config = dict(
    num_hidden_layers=8,
    hidden_size=384,
    n_experts=32,
    experts_per_token=1,
    d_expert=352,
    d_shared_expert=0,
    hidden_act='geglu',
    moe_layers=[1, 2, 3, 4, 5, 6, 7],
    router_score='softmax',
    normalize_top_k=False,
    routed_scale=13.7,
    balance_loss=0.0126,
    balance_bias=False,
    router_cosine_scale=14.0,
    init_std_router=0.014,
    lr_router=0.00205,
    vocab_size=16384,
    norm='rmsnorm',
    norm_eps=1e-05,
    tie_word_embeddings=False,
    optimizer='soap_variant',
    learning_rate=0.00567,
    max_grad_norm=1.0,
    batch_tokens=131072,
    max_seq_len=1024,
    train_tokens=756600000,
    max_steps=5773,
    dataset='wikipedia_en',
)
Below are experts of layer 5 (counted from 0) of a mixture-of-experts language model. Rows are named router (the router's row for the expert), gate (a neuron's input weights, with its number), up (a neuron's input weights, with its number), down (a neuron's output weights, with its number) and show model dimensions 0-95. Each number is 50 + 10 x the weight over its row's rms, rounded and kept within 0 to 99.
After each expert's rows: a language model's description of what the expert responds to; "comes before" lists some tokens at least twice as common just after its tokens as in all text. This comes from a sample of Wikipedia text that the model never trained on. Tokens count by the router's weight.

# expert 8
router:44 63 45 47 47 44 56 53 53 44 56 57 40 70 38 33 54 38 46 49 49 58 53 50 61 47 55 48 52 43 46 64 51 37 47 48 45 46 55 39 51 51 65 52 38 50 51 59 47 47 61 57 52 61 44 46 36 49 59 47 59 32 48 38 34 48 60 67 57 56 48 53 67 28 61 50 75 44 34 67 41 49 36 37 43 62 53 49 45 52 66 50 71 61 62 57
gate0:48 43 58 46 48 50 62 41 48 42 49 46 65 42 47 55 41 33 51 45 39 58 55 55 46 42 43 40 58 53 33 40 44 37 32 73 50 48 60 52 59 62 52 45 64 47 69 59 72 38 42 45 69 37 44 45 62 70 59 55 64 29 53 57 55 54 42 44 42 52 45 46 50 61 49 43 53 47 48 49 64 54 48 38 62 56 53 53 50 48 45 48 55 48 60 57
up0:43 56 71 53 68 60 36 50 66 59 58 53 52 60 35 43 39 30 54 48 47 29 43 60 54 46 40 34 36 46 63 53 38 83 60 50 55 35 58 68 39 45 55 39 53 34 47 43 47 57 49 47 53 52 41 52 58 38 61 27 55 52 50 48 45 47 44 38 43 60 55 50 59 74 39 43 43 57 39 55 44 54 56 53 39 58 59 64 23 50 57 60 60 38 37 40
down0:47 63 56 50 51 53 53 42 69 51 50 59 45 53 45 59 44 41 64 46 49 58 55 52 40 41 66 38 38 54 45 51 45 57 40 26 58 47 48 42 47 16 55 41 53 43 37 57 23 51 36 38 58 55 42 48 56 58 58 39 45 40 56 52 57 28 55 33 49 47 57 60 40 27 59 57 42 56 45 35 25 34 54 57 43 54 56 59 63 40 59 56 64 56 55 57
gate1:40 47 49 34 59 45 43 42 57 49 71 39 60 55 44 56 42 65 31 43 33 62 53 66 42 41 50 59 49 42 54 47 66 47 48 54 44 62 46 73 62 53 42 50 45 46 42 47 43 37 77 49 37 50 57 48 50 56 71 34 43 50 44 50 46 64 31 44 48 64 54 43 29 49 45 56 41 59 50 51 38 65 51 42 38 40 50 61 46 45 55 57 50 42 53 45
up1:40 67 55 59 56 47 46 38 53 52 47 49 56 57 57 44 46 52 57 58 51 38 39 42 42 40 44 45 60 51 53 46 42 55 44 59 48 47 51 51 57 55 39 48 34 55 42 69 54 73 56 36 47 61 45 51 63 42 44 48 42 41 35 34 51 43 57 54 59 28 33 51 34 60 52 26 55 55 47 46 60 60 53 40 63 53 36 44 47 55 52 54 74 62 35 53
down1:79 61 62 49 59 51 48 48 66 74 50 47 61 62 43 72 41 58 21 39 42 40 48 60 48 54 58 50 58 45 74 57 46 46 55 56 36 50 55 50 59 40 51 65 61 59 58 38 42 64 60 62 47 50 64 44 63 57 58 53 50 53 48 49 29 62 45 69 42 39 45 36 57 69 58 47 52 59 29 56 74 42 57 62 54 40 52 50 38 50 39 48 43 69 49 49
Field names and values in infobox-style key: value lists, such as Area, Personal details, ISSN, Family, coordinates, gene identifiers.
comes before: "\n", ": ", ":", ") | ", ": S", ": B"

# expert 3
router:48 43 57 44 48 41 50 40 45 59 53 35 45 51 57 40 48 47 31 51 57 51 53 51 23 48 52 44 57 39 59 55 49 35 53 56 50 42 22 43 47 50 52 54 44 69 59 38 39 57 40 55 50 60 58 73 49 47 63 67 61 39 59 68 40 58 49 64 36 46 37 48 42 42 50 42 63 47 45 39 59 59 38 42 54 57 58 56 58 64 37 58 42 52 57 42
gate1:48 63 64 43 74 67 43 38 56 71 59 45 46 43 56 35 52 52 41 74 64 40 47 48 44 51 66 51 55 64 57 54 56 54 53 47 50 50 29 44 48 51 49 41 48 28 40 44 47 41 51 40 45 58 59 32 58 27 55 54 61 63 54 74 59 35 41 56 60 46 44 57 49 50 35 42 53 56 46 66 49 49 62 46 56 44 45 30 61 48 27 52 46 55 50 52
up1:53 45 55 44 49 45 44 44 55 70 55 35 64 50 48 66 41 43 41 50 43 54 55 64 53 50 28 70 51 52 50 48 53 50 58 56 47 38 60 38 42 32 63 49 67 40 51 57 64 54 51 55 57 38 58 56 44 51 50 35 44 47 57 44 41 46 48 57 32 36 44 58 70 57 63 56 43 69 46 68 60 52 67 49 61 46 55 48 49 55 40 50 45 56 44 46
down1:55 47 51 48 54 28 72 56 40 61 48 60 57 52 46 57 52 53 51 51 50 55 49 61 53 23 45 60 66 37 64 50 62 60 71 33 57 57 57 58 67 56 67 50 58 53 51 51 58 54 71 46 34 35 56 47 48 54 50 46 60 46 65 43 59 58 54 42 51 40 49 75 58 64 29 57 57 59 72 57 44 42 49 60 42 53 60 57 53 58 47 65 52 42 51 37
gate2:55 57 42 69 47 48 62 48 52 34 68 37 48 41 45 72 73 58 41 46 56 28 36 42 43 56 49 38 45 38 43 54 44 57 41 39 43 56 61 57 48 53 60 47 63 42 45 67 41 63 65 54 51 47 36 40 52 41 45 49 61 40 44 56 49 41 36 40 59 50 50 59 44 46 34 39 50 39 56 41 54 50 44 33 49 61 53 44 43 49 60 62 43 58 50 43
up2:48 43 47 48 52 41 48 43 43 46 54 49 59 54 52 38 67 60 30 56 35 58 55 42 30 44 47 42 30 50 39 59 51 40 37 36 44 62 62 49 52 47 53 47 49 50 49 58 40 47 37 54 53 67 43 41 56 61 54 60 57 54 42 34 51 56 35 35 66 56 42 56 55 53 26 43 59 52 53 41 64 54 37 44 51 54 23 49 55 43 41 31 40 65 53 35
down2:70 49 45 43 65 48 41 37 50 51 43 44 64 44 60 55 29 42 52 54 50 44 57 55 36 54 60 46 54 50 56 54 58 51 50 52 34 53 57 43 69 59 47 62 42 36 48 53 60 35 29 47 48 67 61 61 70 54 56 49 65 58 56 49 64 37 77 72 41 46 69 55 51 51 50 55 34 47 61 50 53 35 53 52 62 61 48 37 67 47 59 50 52 43 44 45
The last three digits of four-digit years after a leading 1 or 2, as in 1998, 2016, 1871, in lists, tables and prose.
comes before: ".", "–", ")", " |", ", ", ","

# expert 4
router:29 64 48 53 48 47 45 84 54 40 60 33 38 49 40 36 52 55 43 54 59 49 56 51 40 53 42 53 56 46 49 59 56 62 51 47 39 53 48 51 43 33 46 54 40 36 63 47 60 49 73 64 41 34 45 54 62 42 45 42 38 48 56 43 62 56 49 53 71 56 62 50 77 61 41 49 55 54 61 43 48 43 39 47 39 51 42 54 55 43 56 53 36 39 48 40
gate1:49 45 56 52 37 48 51 40 62 61 54 66 58 42 35 45 59 62 44 47 67 51 58 52 46 56 49 54 55 52 56 41 45 57 50 39 50 56 47 51 38 43 45 48 40 71 57 60 50 58 35 47 50 45 51 49 42 54 70 37 46 65 58 40 49 47 55 64 33 58 51 37 66 43 55 46 47 48 40 37 48 44 57 39 41 50 56 51 43 42 57 41 52 43 50 54
up1:58 58 53 44 53 61 69 45 41 44 57 49 43 33 40 44 50 59 57 57 40 43 27 46 50 41 64 30 55 80 36 47 64 37 65 49 49 51 55 52 54 53 45 56 45 59 45 61 47 35 49 47 53 51 54 60 35 57 35 53 58 61 56 42 44 60 50 54 56 36 54 53 39 40 39 60 57 52 34 45 52 35 37 31 56 55 50 51 37 37 37 54 49 48 41 51
down1:48 54 49 59 24 49 40 65 56 30 66 45 62 39 57 46 42 65 58 37 57 48 63 45 44 43 45 53 51 61 47 46 51 60 55 41 56 63 48 58 59 55 47 45 54 71 53 51 51 40 43 61 41 41 63 33 66 45 52 76 51 45 25 53 49 46 39 41 44 62 58 48 52 59 41 52 37 48 38 30 77 37 79 63 37 33 62 45 54 36 37 39 54 47 47 61
gate2:69 55 60 63 59 57 52 58 72 53 58 32 43 35 49 66 48 54 68 58 53 47 43 35 50 40 45 53 44 46 49 41 33 52 59 49 36 64 60 55 58 48 38 43 51 34 49 53 49 39 40 54 66 52 56 42 70 62 46 46 47 58 46 54 38 62 45 43 41 58 70 61 33 52 62 60 63 46 47 62 34 59 44 45 46 59 45 66 47 46 59 47 58 49 45 43
up2:59 47 64 35 46 57 59 56 48 49 40 52 49 61 49 43 56 39 63 68 58 52 37 46 58 65 45 49 56 51 55 58 43 69 48 69 62 62 64 44 34 39 52 41 60 52 44 49 60 54 53 34 44 50 61 72 49 36 46 63 50 45 41 48 55 54 50 58 55 56 70 57 51 65 50 35 41 49 48 69 60 59 50 49 58 58 35 56 55 40 50 67 56 64 41 55
down2:50 46 60 51 17 62 51 44 59 39 42 51 49 60 69 36 73 33 64 40 59 33 50 47 54 44 44 46 59 58 29 53 46 45 41 50 41 38 58 53 34 48 41 62 49 60 62 56 53 61 53 51 55 39 44 35 50 42 51 67 44 30 48 53 53 54 49 53 53 38 27 43 67 56 46 62 35 64 26 36 59 52 51 61 40 70 48 37 58 34 42 68 66 42 50 53
Line breaks ending a row of a wiki table or a dash-led infobox field, before the next row or field such as "- Country:".
comes before: "| ", "-", "|", "- ", "|  |", "  -"

# expert 29
router:48 62 47 61 49 52 43 52 39 47 54 38 47 30 55 47 41 49 55 52 54 60 56 26 62 40 35 60 61 54 55 50 51 68 46 49 57 52 55 57 42 26 65 47 39 66 47 40 78 47 59 56 43 38 47 59 49 40 49 42 67 42 49 35 59 55 60 54 49 32 47 48 46 59 57 56 42 48 41 44 56 36 59 57 57 50 40 54 54 55 71 42 35 57 42 39
gate1:52 36 64 55 40 52 44 43 61 49 49 55 51 47 59 45 46 70 37 62 56 51 47 53 58 56 43 44 60 74 38 39 69 64 58 74 35 41 55 57 69 50 56 58 44 42 48 58 44 52 56 57 44 43 42 65 55 60 46 33 43 50 56 30 47 34 30 55 32 51 56 61 51 42 51 45 49 40 53 30 59 48 59 61 37 48 46 61 68 42 50 49 60 60 45 53
up1:41 46 48 62 47 31 44 60 43 58 69 52 42 60 43 61 49 52 59 45 37 55 50 61 51 47 44 69 45 50 59 56 51 50 47 41 39 55 41 47 62 67 48 47 65 40 59 60 57 74 51 33 64 53 52 49 61 65 48 51 43 57 48 37 60 56 52 48 46 52 49 63 43 49 71 65 64 60 54 49 45 37 53 61 58 33 41 50 47 56 41 25 57 44 57 83
down1:54 59 51 42 45 28 53 21 60 44 45 53 67 71 50 48 54 45 56 39 51 57 43 56 39 57 48 54 45 60 45 52 49 65 30 43 64 42 41 54 38 27 47 60 51 58 50 57 51 46 55 54 48 43 48 30 48 49 30 40 33 39 55 39 44 54 54 43 34 59 60 58 57 51 54 57 40 55 39 37 49 80 49 42 66 54 42 40 37 46 66 45 51 40 53 70
gate2:57 53 55 44 35 49 54 62 40 71 54 58 35 46 54 59 54 26 58 59 56 52 51 48 43 52 59 45 54 38 61 61 54 49 69 42 56 44 56 44 51 56 54 55 52 55 60 60 49 48 53 39 42 61 55 57 47 58 29 56 48 64 41 37 38 53 75 73 46 56 45 52 43 69 54 35 50 44 64 41 50 52 27 48 41 62 54 42 41 56 62 45 43 74 51 57
up2:42 35 44 44 28 38 50 36 50 35 49 58 47 44 52 34 51 47 37 42 64 45 53 55 49 57 51 50 39 44 68 57 42 59 55 57 48 48 60 58 72 54 63 51 42 53 44 50 38 50 55 52 57 45 43 45 71 56 53 63 58 45 47 51 51 68 42 48 39 46 40 64 37 44 47 55 58 37 48 48 59 55 64 37 47 49 53 45 51 47 60 59 65 40 34 46
down2:43 35 58 46 56 47 61 55 53 33 43 46 39 45 54 41 52 41 39 61 52 47 38 31 50 49 48 58 34 49 46 43 54 44 48 46 42 41 40 47 49 54 69 55 52 52 41 56 55 41 67 63 44 55 49 52 64 51 50 67 59 55 78 49 41 54 34 49 51 33 39 52 41 51 54 68 28 42 59 32 52 48 52 52 51 49 50 36 47 58 42 74 49 29 56 49
Double line breaks ending paragraphs before new text or headings, plus word-initial capital G or W in names, such as Gurdwara, Wanted.
comes before: "The", "==", "===", "=", "In ", "M"

# expert 27
router:51 58 48 47 31 65 39 66 50 54 45 36 58 45 63 70 42 45 55 63 62 51 56 50 43 33 45 59 63 44 47 62 55 53 54 59 45 58 59 39 55 35 43 49 44 42 30 38 60 41 48 60 54 31 59 56 55 43 44 62 38 51 54 50 57 55 47 63 47 57 28 58 40 40 36 42 59 48 37 39 53 31 43 52 49 48 55 43 36 58 48 58 44 41 40 70
gate1:39 92 47 40 68 50 56 46 37 52 49 36 55 51 49 58 50 53 48 29 70 53 46 60 64 50 48 31 36 51 48 61 31 64 62 44 49 44 56 56 40 36 57 62 56 57 50 56 43 71 39 54 38 79 37 50 43 32 59 69 45 50 64 56 53 60 52 54 37 35 52 46 43 39 27 54 46 65 53 42 40 51 50 44 68 47 25 38 37 47 52 57 63 54 42 52
up1:73 49 39 46 46 37 51 62 45 58 52 47 41 64 55 43 45 46 37 44 51 46 42 51 56 51 54 42 50 44 79 51 59 52 63 58 37 41 42 45 45 65 48 69 44 50 51 53 58 44 50 45 47 54 60 44 67 46 76 68 50 54 54 53 60 37 38 49 49 34 38 59 39 48 49 55 42 39 45 48 54 45 61 36 62 43 51 55 61 38 48 31 51 49 58 42
down1:42 20 56 30 54 27 58 56 35 57 69 45 45 59 39 47 49 51 43 47 40 72 43 45 41 61 52 47 73 45 46 50 50 48 66 46 58 46 52 71 41 51 52 50 48 45 54 48 36 46 47 55 58 56 55 45 36 69 32 50 54 57 57 45 51 46 56 39 54 50 62 64 30 55 59 57 53 63 43 60 52 60 53 60 42 45 49 37 49 48 44 66 45 44 50 52
gate2:44 53 62 51 40 55 54 30 31 48 51 48 48 64 39 55 50 39 52 62 51 52 48 58 53 53 50 59 63 42 45 27 51 49 72 38 45 50 47 38 48 43 50 52 47 39 50 45 51 46 48 45 55 33 38 53 63 61 40 51 52 63 43 44 55 50 58 39 44 32 57 51 49 32 47 50 48 57 68 47 53 38 35 54 50 28 47 56 50 78 57 50 56 70 48 56
up2:35 52 48 49 47 36 55 58 53 48 39 52 41 47 60 56 55 30 41 45 44 46 57 37 52 39 71 67 34 50 56 64 56 44 59 48 45 37 60 49 60 66 61 33 47 58 69 55 35 62 47 54 32 48 56 49 45 36 43 45 48 53 45 58 50 44 42 52 41 41 47 29 45 49 39 62 52 49 39 63 34 60 66 60 69 72 65 43 51 30 59 48 41 45 59 51
down2:67 56 66 72 22 52 58 55 43 38 46 28 38 30 47 62 51 42 68 40 34 44 59 57 68 59 46 54 37 41 42 48 50 37 43 51 33 36 51 48 38 58 43 63 40 71 39 75 60 74 49 50 48 34 46 50 64 53 47 32 52 54 47 38 54 44 49 39 66 51 57 58 55 32 30 64 36 36 45 50 55 45 43 38 52 57 30 47 52 52 44 31 52 50 29 60
Pipes, dashes, slashes and semicolons in sports and election tables, plus short column codes like GA, STL, country codes.
comes before: "2", "1", "\n", " |", "0", " | "

# expert 19
router:43 33 43 53 51 71 59 53 41 50 50 55 30 67 75 47 60 55 50 55 51 38 48 60 56 53 58 69 69 58 43 31 53 45 45 49 62 39 46 49 46 49 29 49 64 48 45 71 58 53 58 52 56 47 66 56 28 50 36 38 49 25 50 48 55 60 53 46 52 56 47 52 47 58 43 45 56 55 70 36 55 49 49 46 53 38 60 38 57 54 30 37 44 67 50 61
gate1:45 46 35 41 54 53 58 40 51 49 73 44 58 58 46 55 64 52 60 47 48 61 39 44 56 36 39 54 53 45 49 52 30 56 53 74 57 35 41 70 50 39 48 42 45 53 61 66 59 41 47 54 37 70 53 58 61 57 43 26 63 63 41 65 33 50 39 44 36 70 60 57 61 58 37 51 32 41 57 32 54 41 41 40 51 42 47 59 49 39 57 46 71 53 55 58
up1:45 37 35 47 59 60 44 52 56 46 31 73 51 29 54 54 48 53 70 66 55 63 59 48 63 56 42 64 54 68 47 43 57 59 48 43 52 68 58 51 56 37 59 52 37 51 42 64 67 52 40 47 62 54 42 51 41 51 55 57 57 51 64 34 62 69 52 36 62 45 71 55 51 45 35 51 68 53 47 39 50 57 41 40 38 58 46 51 54 37 45 61 40 34 56 42
down1:35 48 42 65 47 61 47 41 54 41 62 69 53 60 34 55 49 43 42 80 32 41 48 39 26 48 59 69 56 51 52 58 56 49 64 45 34 48 35 51 54 79 51 59 63 30 68 46 48 54 40 38 59 45 50 64 38 61 73 59 38 50 51 48 53 47 49 47 63 45 56 64 53 56 52 53 49 50 44 47 55 55 45 56 45 28 51 49 46 26 33 39 67 66 45 60
gate2:53 42 60 47 51 56 46 44 46 38 41 54 64 29 35 53 43 49 71 49 47 50 43 63 59 54 50 42 57 35 56 27 38 39 58 54 44 52 56 63 59 44 51 45 50 39 50 43 55 48 38 67 54 43 52 52 36 60 38 42 43 52 70 41 49 51 39 40 42 44 38 46 63 80 52 67 46 53 60 26 45 64 55 44 50 57 44 53 24 59 42 59 45 56 60 46
up2:38 61 46 64 54 61 60 54 44 59 55 61 36 41 42 34 43 39 35 47 45 66 52 51 48 48 35 53 29 32 52 53 55 52 56 64 71 61 42 46 42 56 40 44 70 39 43 62 53 55 61 45 66 44 51 50 44 43 62 39 38 41 58 49 46 72 59 41 44 46 71 57 66 43 43 42 65 55 68 44 51 35 50 38 40 58 53 62 34 61 51 27 41 45 62 53
down2:43 49 47 55 42 73 62 65 49 41 34 50 58 52 61 65 42 46 60 35 53 46 53 54 60 40 46 60 31 41 51 72 49 53 76 44 41 54 53 34 56 46 53 52 38 58 49 43 45 67 59 35 42 37 42 49 41 54 72 49 70 62 60 59 45 37 37 55 52 38 30 54 42 66 39 60 43 61 42 62 48 55 54 49 50 67 31 44 41 48 46 64 37 53 46 50
Tokens ending in a space, like "in ", "(born ", "| ", ", ", placed right before a number, year or date.
comes before: "1", "2", "3", "4", "5", "6"

# expert 25
router:48 48 48 53 47 57 55 65 62 54 71 66 61 46 58 60 54 42 49 35 47 47 61 67 61 35 48 68 37 32 57 57 62 41 57 48 58 40 45 46 70 44 65 55 50 41 37 41 43 46 43 35 55 52 67 46 42 71 56 52 66 61 45 45 50 51 52 39 57 71 56 55 41 51 34 52 40 62 61 48 61 58 55 58 60 45 62 35 67 68 59 38 44 46 36 44
gate1:73 47 59 47 64 46 66 64 59 37 46 40 73 37 44 39 29 50 40 49 49 57 66 53 60 50 62 56 60 34 82 65 61 29 47 33 50 41 51 40 47 48 44 57 42 63 37 52 36 60 71 33 53 50 60 66 44 51 53 60 45 43 47 55 31 57 64 22 46 51 30 53 66 59 54 64 58 41 38 51 63 56 51 46 59 45 52 50 43 63 45 59 51 36 54 40
up1:55 43 60 45 72 67 59 52 45 54 53 47 38 62 45 50 60 39 52 50 46 29 52 64 63 46 38 79 51 50 50 45 47 47 56 53 44 74 62 55 55 56 41 38 77 50 51 54 54 55 54 37 69 59 56 44 48 47 36 54 46 43 59 43 51 58 50 43 39 53 44 54 49 44 67 30 60 42 31 60 58 55 23 62 27 46 47 49 50 61 36 54 45 57 44 30
down1:53 54 63 58 47 57 46 59 54 44 59 35 34 52 50 65 53 43 39 46 39 65 52 29 61 40 64 51 47 45 86 48 68 59 55 55 69 50 27 57 59 55 66 35 48 50 38 65 49 47 50 53 64 41 67 60 70 36 39 49 36 60 40 46 48 47 49 41 63 38 48 74 66 66 54 56 45 39 51 61 47 46 44 42 51 61 44 36 56 30 52 53 38 50 45 59
gate2:40 52 60 54 58 36 35 55 44 57 44 41 53 62 51 55 48 54 43 52 67 60 51 56 56 51 31 45 27 64 44 49 68 45 48 52 45 53 46 50 62 53 44 34 47 43 34 59 40 34 53 63 43 58 48 46 28 29 63 59 46 51 58 42 52 32 52 53 41 55 29 42 61 46 55 50 51 77 34 44 54 57 43 49 65 59 47 61 58 43 44 43 64 47 41 41
up2:56 50 53 53 55 56 41 47 55 58 60 50 49 58 47 46 46 65 55 48 44 52 51 51 36 58 54 38 41 41 44 59 59 57 66 57 40 51 54 56 67 56 46 43 45 56 50 46 57 56 40 50 44 51 51 35 50 70 37 40 54 43 46 40 64 52 62 34 45 70 39 32 59 48 54 42 65 40 48 53 46 49 61 60 48 64 59 46 63 43 27 42 50 49 46 60
down2:58 46 47 51 67 53 49 52 68 49 43 52 33 55 62 55 69 57 68 52 36 54 61 42 51 70 42 50 52 79 45 46 36 41 41 41 46 54 70 40 43 65 40 36 29 59 61 43 48 56 44 45 48 62 39 64 51 58 51 55 42 50 57 43 51 55 52 36 48 47 58 37 33 61 70 60 42 51 41 52 53 67 50 70 50 56 44 53 46 53 22 61 62 28 47 43
Sentence-final periods, often fused with a word ending (s., ")."), plus decimal points in coordinates and figures and "=" closing titles.
comes before: "\n\n", " The", " He", " In ", " In", " This"